Weights of a small mixture-of-experts language model, trained from scratch on English Wikipedia.
Training: a variant of SOAP for the experts, 883M tokens, 3369 steps.
Below are experts of layer 5 (counted from 0) of a mixture-of-experts language model. Rows are named router (the router's row for the expert), gate (a neuron's input weights, with its number), up (a neuron's input weights, with its number), down (a neuron's output weights, with its number) and show model dimensions 0-255. Each number is 128 + 32 x the weight over its row's rms, rounded and kept within 0 to 255. Numbers have three digits each.
After each expert's rows: a language model's description of what the expert responds to; "raises" lists some tokens whose logits its average output raises strongly, later layers aside. This comes from a sample of Wikipedia text that the model never trained on.

# expert 8
router:128090112176107172120134163101165122145129159133095093087108109071165097167136138131086119145107152090103184096182180108093078067165090134099081087072104098132151150088116130105111147105171147117130163126162101142133156146160168105145091100141124082161063092094070083076122147143180136169081087132178085156143139103128135163143105108164131142129103063183078109170107094141119060116159191119152166114179145088115134067105193164184135111095156162166154152122074142105155127168139109082183122131083152189128151130118118150157109140130133128137116132111137145121131126135107100098080143094119195193107113097080163177139132169166068155135183180088109146118128128118152113106053108113113103111184164153077159156169172142152118086137121148183077166100120157094132094103089084
gate0:120171188129127125109124149150156168143142173083159135117116098140143122134164141134103163144117167138130181144152126114136120155145131175124148119138144153101101125126127119142160087131155085110162104132145128082104128088141083151121168099158114164149127094104155174094143117141128127091130157112139140079192169117163083123123120136205096188158139152099079144128210144144222107148125150189116156078153157094086125091248096129109128168149114061100098139103128151136132164123090156080150184068070081119174096110172165095137121157108110114131121160116107128133183126193167114184132154124099134178071101156113160095156082122104105029183106123165111140105099086111103104210090161116118101116147101195126060134124121145148146149134114095061151127089188106076132138182159133
up0:129113089099131151148112068089139131159105102201158095115101151100134142171149122128108127108079123118089090101096158087098165116119150097138120153162144127165216130140114187123079216126079173112094152114107122119101144131093108082127130155110202098119130146163117098150108111104120169181154098115146116158060102158084175122112150142061101069129167137178146154172079156147120149160146106135163113172071081109140150130034186116160134139082130167132100135190126156138130108085163072137123107160154142162099100147124148182112102089115222108129098097128116153138115100072126060122166098141151108137103150091134121144169201098163118142082168161055158129121158178110060159088122129139140176146090125130100166130117176093097132132070127127160118151208101154149119119110111110
down0:170160103154112129120117124123153155082179117119130154084142130133216110135109132057144137159138145123115093194142142155162092106105137082107193173192149099125138123165128215148123177120148104065163080103064151119105102094121142122080119105110125168120136110156184146126125090077099118092163121123134130089159158166105094100157142123084093121120169102134111133112122066056106106176100126095103152145132103061196149113179116152070156132132109177194083167120129103101151129094163124139160091146122106116168108096170088092139089063209130077082149118122136115136170147110201155220112125122092139113152120149127155130148111127091126217116091083093114122129133108150134156048132138122146127163100059124163061096128116111166133127125112157129146120126074106115132154092185157
Table cell separators. Pipe column separators in sports and statistics tables, mostly right after a number or name, plus semicolons and === heading marks.
raises: " ", "\n", " 1", " 5", " 2", " 3"

# expert 58
router:080171192121159161105150155068128155121052107064164098179075137114123143120085122130120149127104072146158147158163099109079180174095084143152119163126105173107151134134125134076199114100133096115126175094202161136146158187149175161105135105158181109143141096087185090114098112126142102129201140125121100163136167181216173123116110132141102177130158109124155120126138132154156132153140109140134091138121102183150078202091136120156090173129107138107117136138107118152168159121101117149118119152180114155127078137093148122087154141151134121136148105122103156194115155137143143139095084121165169073107159117065112090108089097134106198144119107178169111107153104114155149168114160144119126103196140148134148020035138138077125098108105127055115099169118103126131126071103112
gate0:122093156141143100157134115081169121130105073119150102146163137141115120127106099057106163145140155170151170111125071136128170148192090128117139104081130109135109144158129159100183097131107125081170122117144161105183133176069060143113172163138120103118082121121096126094163134141121135073099122144137173125187129148212134100203206108107051157169148125167110149111120120156119125025148201125146118107121109147087169075155088114078102183126150149080126174106135121099059072162104146137132089161111132183094138101136162130110124156135157191120103109123073152150067211106124133095125155187077118122131118154078136137132174118134074076143113116125136147185110168089127158159099146188166105126163101060147116092184124101152141128118106064111142140121162123130102153138113109
up0:159080139088122161172113160201114137109116118092186104136167150088201098160136175121126190152139132146147179063088067131176141167126110114152128128167127157137080152172135063152147070124169159118124098121167105045137147166083075176180130111159132116108126132139145126066143103106139144123070076148126157149131086084132144160117118120099130154063113131127150158123137123122114178154165073166142149095164207108134141245106141118094088188153119133118115129137138117108107156085145111132131126044089121187130111117163117135096135155169164122122135090116118092138149105130111054124123134179133123068200148134092099102076152089113130122114142094107089077134101103113129147217131105076138111129131149147138116039154109062139069149134110115147131142137107129151125120097140173
down0:142094128118140088106116131126126131142139065111116145067185042117163140094102110109076164154146148122097086074109160111161169151136132137160093165095186142090156113109137063069111127131135109133148128124095090118156112163132098098126143105077100055109172132090148093133183119136034153119132201142165105159106140047101115094142178063150094108162154168094123157119084099110132048117090180152071203085161120161146142108143143128142165136134124170133155093161098141103149127139108179137127132155125097209132099148140105100172112117135122133127148087152139070185140105109142133114111135120095135120116172093097155115145119146134092092088122087138152112133052131142080084139146153106177092134104118079182137090225146142150154154113125090123154122144206165088138049123143147
Abstract head nouns. Abstract nouns and noun endings after the, his or 's, e.g. the nature, character design, civil parish, etymology, life, development.
raises: " |", " (", "\n", ",", " in", " on"

# expert 16
router:098120146194143097069149132144138119125095081092133111189150146159147133060108075143108183104127142142094142068143104139104136157138131141086174170100097137094112098145129173116133125186156147145124154154125165150022124161197118091210167107103205175083133147099090121150128135131153152137169121114114123145082142163127137129126152135153132157132125164163153139121122089132171148166140146126133130183123150103125132115117130111176115137131046088084155140057119119100116142125118156091130125125165158141215123196122172077115174092187078135210104164090130124159090150077120152142148096110190155164125202196145136101133086150106125122160141179109150158133130145097157098125081132082158139162122071153135161149126133109114104058106121059121195160104097108107161178100091149
gate0:130133097121114132102147114050074108139172114094186151112075158159102089040162125114093167176116162144071139125136140158134098091126144124113165084147136169073120169148101111076134143114094118152172138112123149157158127147112101130131150130116140167121077125119096112201103091181090182114139152129138174128132188112158078140072125140120126087126105138129128144163114103109150247120175160149118139150119150127155168088149161162118082175109014094118162096118136100086088139142110170090137049120095115045168105095086216121169109115103131132154141097124100089124083164081094132100095157167099159127149164113085112185077146096141137117122087131114102210106158134134167088167139178159131150118129118135111113085144141150155093093084130138147130075113123142152121144112115188
up0:178129187184089166130120078159160163146164125140106091153130112131166073136160120155104133142191151076108068154100048146124168098150117115147102156097151142131089093161122159100126105162131184086096084089147153124039135158109071191111095106124136129139113136126188141095103112101152075131187088117143156146094109126117150155076146078114117160127130135116133136151115173146171130136143101063174150206129135160142077132167157086146094116115158116110101158107101177077071184140115126156128115109116117095124098156142119179111107180155130135162105155098131105172140119132082130148180098087059186156166185130111118114160132145125194137122136147145178180220100124106102132185121150135081154119123144123115159150124054118093147127122203077173150137129206138137151083101151128
down0:072163144166139134115079158111116119153167105096098150128165085148170187079161120144152176185142141054141137136084096191096101146153101176166145125109109125160148073136112154128067210176153142173157100154121077116153105105128149123163143109140108095139088113164134121111092147118128123159114079127163123157116191117101134116172109176093172148105100126141087109134150143155138129141126102136122081108100119132136125099103090134168115095043082074121096151115186156105117098125216161179129106143083155149084168081156104057148151164096169081113173113136166114170123067171151169105143067104130111146121141102079094104114098155112123216115108151124072170115065123152102129103134158126116120161188082149149130100163137162158149098143134117078098096168161096150167061122160191
Title and role suffixes. Final word pieces and words naming offices, roles or affiliations, such as Adjutant, Procurator, jihadist, President, Democratic, coach, director.
raises: ",", " and", ".", " (", "\n", " |"

# expert 6
router:122143123147161132121089166104164099097126076125104118159145169153102134061192151157101132107126063148185148156156137123147093121140118160138131134127150104069180119107123197078191144163145117143144098166152120109102166125140162119144154157170097155138103148183129181127119098103098129159204138172114088096179085100076112183136076187104127153155127089122149122082138148116137204145097142168158162079139119094127105112086086116166090140098111107091065071131141133088130106091175171050121142128151164142132203147139125086157147096208162059097138100084121138147106157091188167104142083209119076151144153131099116054142120098130145079124108124127176114150115179082165120142095098121136129111103139120203124180145145104088113133161101106147124195153120145132102156137091100
gate0:136140128134122099156205160114177148155099130199112108090088122138115104128116148123142165142099058132096138164100142137111134145111149090088085080142123134145113090123149211099126122198107078207145144088172191120114166131096188151181163100131081119201149094159140127128118087076169134111168087131115172123122123093164137148136132116110137194152131128180155106126134129224185150016048150051160126172121131160150144127115057131092121129118097150088099149122094090169155114136105123106153129092131104149197168104162047104122158146129121121113172151122096162109096112070175117127153130093100096133163110152135112168102119111083112139123105116111173142152144093184128128146111127119142063105130161124130091132153154125074133100103100171164130117177122125125202100125090133
up0:139115047134183095104196166119097105093132081136106107113231083158161143161117161115113102139103077134191108117066161158117186117111139099167101097081097104159135180103128182100115112149100136129108134182132184154161102151126065132119130124159189104156133150070169093117119175079177123139161153169110157131139120167125131144179182132170129175123238081084145123082105137135185043102119126100115114095064095165163173086132152128150111126078148118120129141142100161143142132148100152097144131196114136111112091119120088148137122130133159153150154109148117105160204102105131136066042212154164129149183105134119107097178155190116112154138108156105114144099158158108144143117133173125077144153116104134145095125137061139134141104092115139113107121110133153119176104139131126
down0:119118154123155129080143105168184120140126056169137136142153127167144146160103168118156131013117124115094159105095086161152121085130184113135162069163120091120149206187151153074090117074156108151165121177172168113068095129141157113152053082191128149128135136142120141119132127068125153123100110167077144116106131112166152094123117173140167120102106121102109116126137096091145104194133172126135165106124098064085142072154125088119139169150130108104140158106108176070089160107173175126075164161102132140075097097164132168108131118156102109122169148131158153060176123168125098106127119113119153114184101118120107183181155110129126083130079136099196090093094105139065181168145175094159107145130106146165128133194113089101105106158185095137185106096153149114100121117073143
Verb endings, phrasal verbs. Verb suffixes and common verbs/participles before to, by, of in prose, e.g. alluded, adhering, used, due, moved, unable.
raises: " to", ",", " by", ".", " in", " on"

# expert 57
router:087107086142136145097131082061157134067134068071075085191122131166073116044065077167158089123153102128154139177112123183110073143122153162114147151199147123141153117111156133085114173079141157149108106118159155133152111118127160184155101164070132131114099156135107134081156101122137158140136148147112143155099091137129145098137183108081139140122193157155146177140127167134100151099112158174102128091158100137138087109085148189154143171029154171083112119164186084116132156126040068128124123153120148140079133152163126157129142115165165147134146125084135144122158109101178212139142189125134081155120156154144084076099160102091123173134089130149143090149129158097129152145147092177134081198153147158151148126098140167140137055125100085078141149150111124114102124095131116
gate0:084147168140135187184072087196170111071107066162114143123138093146168127146143156097046075149108118106219146135163103155124129137129114083102155132182078130165125184106110131130085127073144170149128107109130175166156143133130115160147108107140091098140108170092127231144109105101112152150110074074149152126129132122142127092128095143090166161128077114117115120166133119062129091212150093118167078143139068115133149150146076144094157102145066148127092154084109092123185151141061094167149141120110124191100072139130125136146154111099133140064119155089173158066154105138071108112122088133155130137086110124104091112112098068133137074105159105128145135105136157118194158126142123056172112091166119118157101155132084114171110123163140116096140140105090114131106133042125143
up0:136107093131090095071187190063077167157134176079120095132134168119110145109090100119189155071129125165086102133077134123144136142120123181141105122066147153155141081161141145145136120176100092109109136128148092075100179156126138113125126152130180167107127082167141051089120138139097094079155228180097096104151125101128146137105158127148103114146184108160178141051106168187126166061129155129111197129125171133134093101102178104156102138094166107145149133194142134131056120131171151113091124146116152062147216132122138139080112112153117123185169131180066106171114116145170169125150167131106133117137142139172144154130148147107110146152118113116117167114134114157105087096061087157068118155132161122120139119140184150110164135118128127172080118188195152101141122184118134
down0:156106121125117161092121157145172090166115164155115165116171108107116177166151136124132083115121090203089120175113081123119147095175126127141112076101015100119042139133102116170132146128153118126112115147091126144093053078066097165132178071141144132148101116089156156167136136070113133164148161136107138129107133117099195114069115149121170122122128055103118160141140117095148104104130127136130177096115171159167111194196136141130099123131118095193128156148111123131158123073176107152122212145114107108147111119170113114184143107124100080141136140094095169089105164142104148118079131082086162127099134046148088142144110071148179126079099200124136065112113117101112117169134107153111154091102118134198122093189107114049125101144144121052141082137118164158127159115154138
Media and reception nouns. Nouns on releases, reviews and seasons of albums, films and games, such as rating, score, stars, song, released, season.
raises: ",", " and", " in", " for", ";", "."

# expert 22
router:171101100160147111175156118121082112153175138128144107068156103108154139116167105147065122179183051108115119108102146077081148085113135126104103110116150128105088130083064067171159089154164101178079176120129102178151112138102134090159104145176154144138155097146086199072193181153140162178100103107158102139196142117150155136148087088103139175079101114145111134171095114121112092088083104114093124106125128167101116143102079151158164095157124191103111123181089187109097093112109092097131126100090133136092115117092125160122140189142092164099062090085154136088091190108165157072126141158100076054099072089102180182139167153139111163122147150110116118106122191117186138094162112116081120141103139167127147107169118128122102133137159138100145156100127099094116088096170117
gate0:106150118137121177146141152156092207124097126053127096099117129100171145112143087133150113148134118121129113131122098163118116155139155062122175137102135120160112105131130132135187152145113121191223148182090169102124104092152157124066160127148108076100124131113100147155088189189086137141061160093136139134142094126100130141092109131119188141089149167153064080147088150121134143114154152154191091107082111086070143043102131102127123115175118181079103145187104127097143151116086203109064160127203115117148110125159139111150148132129151113137136158169153148142129150127167063158109103146102091184181144154081116114089084119140095059076128085180135174150138131115173095046093090100091150143098130154161093109101111119131082156099095070154178159088143103102128135151141117
up0:162134206118106112153175114129123046100248159140166165106082160143164180139166138119120074122081076148119100183168124080137138098165184070184135133151152094129144118180108114132154145089099184112148124157127089168113150168103131165160137157045146138084095163084108099169126151082069109178160124071179164142149103148191110135132118095117122127109152100081119123117146100159112194136196165055147089180172104146116196152139101184145064197157156148113143117194163128148131138149139206148116103165124111107156143134110142148111128108105158171136108099116154140157116133151087144113114117150125164124142161120155081134154179100116141142170107134138077129132131144138157156114159166124106157143099097150107132172124078091087119113140147166115077094143125148159093143170146158
down0:113200061105115171139150088181067100136138118133137103165153117172186144168143129131179107043151151163165108040219145134058126121130182124115142133116162136182130133146119167144162136136084188179148128130135145152120154161072068164161151100106164078136149116130150108164105126082135127162120133074093126167091108105108109136074121135164103122091167145073139117125110121152151142149141111163131118149084131141139099114109081198157157131180158117143121068128153111147128131110146150116122152107083104160062086162180144162143156154077114173209089118093100133146132159139078100154152135227169140196095175138166156170124104106153077076115114138122130188168143120117120135094136158155148151093078088135102128156089144124158110091085153104147111097079135119124163105094123167
Field colons and list dashes. Colons after infobox or list field names (FIPS code:, DrugBank:, Site:), plus table pipes, list dashes and words like including.
raises: " S", " R", " D", " K", " N", " L"